Below are experts of layer 5 (counted from 0) of a mixture-of-experts language model. Rows are named router (the router's row for the expert), up (a neuron's input weights, with its number) and show model dimensions 0-63. Each number is 500 + 25 x the weight over its row's rms, rounded and kept within 0 to 999. Numbers have three digits each.
Before each expert's rows: "gets" lists some tokens that make up at least twice as much of what it gets as of all text. This comes from a sample of Wikipedia text that the model never trained on. Tokens count by the router's weight.

# expert 5
gets: ")", " of", " and", ":", " by", " to"
router:492506439479519530495481466504509431439507528494504515555513497499527515480521483504538467491495501465481504486508491485481509530527517607515443547487531508499524485475543505503492532482524521
up0:484472506542465508486513446530456509474509539579484467484535506521532510479510526478500478543565509504432508532518481527484503472500507486530508548483537497503493491500483512536510523507506525
up1:506528495499494465476531540517499490470511484538490471487507480485546501488541436507487480527463480482512479538470497509488519531504500483495533504525474505502502494501532515499514506516490516
up2:484486510473524539550518491518506463521514528502463542532552536534514484466515539498514508485541462502482483521483520505508507484452486526444504473521535532488517470500539468496495501522507489
up3:474479538503460535496475520515516505503524509503446502538521579494470502462546472530552487506482491533489486508528523518436506519503515508512509524430466516518488505538528493529502511510464475
up4:452497501497515486437493455560491494489495482509515482491512506502483530479447496485512457470501508482481513492524515468511493503473468458521509527476499498499486487493500577546483523490452526
up5:476486526540516465496507496492513496498496519509486511538495513487473502484457443491543544482503436504483524487468484508524486530511499506522501502462545509479512529512529494518507472551475477
up6:554483481492499457502516476497500499486505482553540502467498514473489522477497544482524471502539489487487499516518520516511522474533532507547519528534502470485508493525474515537478481469503508
up7:528500544490484520505507493479510513463505554527519530536528535475462524481513506508446493501500497519478543454501512518525472503503533513524498529504505498483508493517486467529498461540497497
up8:498505522512478459469480463532479479502492470525518546489495481514531459499476479529503532464499518511492494527522421518482513477508508529483476495547489450485546526514510520485514491497474511
up9:547528499486503505540485530521506472520506518531507505507477485533447456476571480545521499474509508536481518508573504505495489542543536529473511523508489452466498512533542492516509509510503505
up10:496489479471490477485515484498540466443490535517471433471498512431442517465510501477509475489528504531497500522501461454501504503505520498506523482465534499501493509503522483504470499506490475
up11:530547474498474503522461499536512464507502469546479464439477435514460500506510546538534528499544523484477494511535509527505527500503498508476491524518492522498511554493512506487510525521483490
up12:510493467509505503520527525526530476482480519480468492505559550460488447482514469499493546481482481550454532507472462442474530484522512495539496520480539528495522538514541477533515478516494522
up13:511471491523495520533472541484481515525485486526481513517467519510469500504527522483502511497525543504500497524502496517491487488529497500475477480504488446504464468517494473496492510499489509

# expert 6
gets: ",", " and", " that", "ing", " was", " he"
router:591473522477433506514465480564467476503507477486508482513513536522486481510506466478466517517517508507538528480518492488509496482505481516494493471454497488507514506527519491428495456516498480
up0:491501492500465484526506512520514452502472495506480478507517508478484520472507519527480451550510481498479479486520495505507482527504504485512528555519461440496456475482528523472502528492500458
up1:485499542472457529504477509473520477470467522487497526451539529472451524476474507519542499488494498515500491503518479494485493467496487458474452499520489484497550481478509468510495500502505472
up2:529542475484465511472521481523486467539473489534464468478516491522461510494549517449452567476489532512504529503507464511509479468513517472458489525481508530513494482483508515504527498507538483
up3:501502461459509467532508499514515545485489493519516534515518526504486536503519515504506506519502498491484492502476498509515481465465493457509474462522483489521523452495496494520460537445510471
up4:518481508486497478440504521533535494462515497476499517502452503467488516506531512480495520467527567521484511479484482458531480495492492476477529506487510450498462507531485500515532501471438477
up5:482473484489495500454524522524538467489505500523482507489446482528478506474489508501530500491474524505496513510566512556495489521466500496485490505502479474500468475495498507522550535496500506
up6:480500527509530492488494529515509494490496518510456466531536491500472462475545454512463492489527488532481497525507479509518535479465496489467501511451474450535497495479460479487499529495468492
up7:492479471467534506493520501530494488515491513540540514471493542511509472498510481553494532499502501513491525514467510488468473560483499534489514499452523502525510442545484526496501505507543483
up8:499506462499496474523502523497533509466504512541439483484446489486493518482490499503494478508484508509494501511530529502472507491500490494540526535487480482489489531457539529529506526475503527
up9:476484506518528515443530460470519518481497529507465475514494483516491501504519521483558476512522473522463514521503520479483476491568519502516519541499491520478533496525483516503497500499503523
up10:493473496470465475457534478526522494491474515511469531495464523505445512487530496521469465482498522513496550510465479485506487497493473513476499508507526533521504445526540533507482471512484484
up11:472501570531444526518469526509514484500506465486535507465532503457446489480469505472521473487502473504476546500555464491535506508497482438474472507502465548492527506503490509482461519473526498
up12:505550507470474471528470497482484474512500497517476524497496527547449489484468519473486535519499510549500518560478483548509555515454536564515469535530462457526490440544538477510513561520477513
up13:490483494532535434465502522550543527568503472488475522480516498508496484496479486518524487479498432511484486514490489500471491522474511524495504534498502506479518492517513481491455502499495497

# expert 3
gets: "s", "n", "y", "e", "t", " a"
router:499456522536558498476536489478454502507490472504461530466500540454520498554498513486516518540497502553502485509459511533479497494501498508459478502524501503493486503486476480492475516479466467
up0:557521466494469550543474515484497435492498515529491503435535509516513524486549502504481515471481526476466547522469552460505494489508531464477514513523516484501487488491519545504515518522531466
up1:523558476480495556504495483460486491509502471534515429510541469493487502476566526490531472492499464530489536516511467474471557513464490503514511541493508462499504464475518492495495484486488516
up2:488501541485481489498492496516504522480530481502545487486509502487499478484486499493521485505513450523491507449486520487537480510495488488490539514519520487564496482519515511516504495492545502
up3:485453531550504455483495480535488489454508531546496491530505549507478521493508514466505524492507509513484520527493519473508512478481478489482531535514529466498503542515522498492537470543513489
up4:476483511519515525520451511489492542536502465471487460496520470511526493486480540495546518493513508511501500547517455504512516518503501504490488517483531514485525502517529498529479495478531467
up5:493533501489490475445544459478543539495509509505511513458495489519468454489537559498519500519505471481489542490513497504512467514501522501521459508476494508544492537543525499519487525519524485
up6:505492517464472493495501451514531503483484499520495513435463520478524511493493544513458512523445487451528484457537450492453493512488543518517498459487519528489517516507515481504545468496505441
up7:510538517499500537472508508540485495502485490527488461482489492525505489473541494504520522493495496479488520531509502507507524510457485534477510485525509514542512473517485483513517514517475516
up8:512505516524503532490463529560474484497493454524514512500506487467538536492468521586506522516532467497485481514516531477480526497487490510531524518460518496498499430533515505494494510454501523
up9:494522521551498504502520475468472529506508528502467518492495494489480497491511508501505515522503487496514507516511471470498494502522481492506522488514536466529478550462513516535493564542494520
up10:471463485464483479519511493529512554573508508484504490488483445523539481491489502513489505486502477491485487471495482530487506525504491465548497506511494477482525513536492489526459504543510499
up11:491444474460503526479513512527490501446511520527534513472452490486484537510538484460483504491483479493468484517491481444495552461485499544518556514496523497511529529511533497497526504531494479
up12:486473520501493486498589534502543494477505477485514526538459509475484516480489485501507490477509516542511505480550517486493521511465494459521494514503508502479488512517500497531522510529459455
up13:517538490505486495499463500488508494461474494529476522544479477518501499483502503530548530537496474507491514505519480441492505584474519536489444543531471476532507522502525500500442557488498545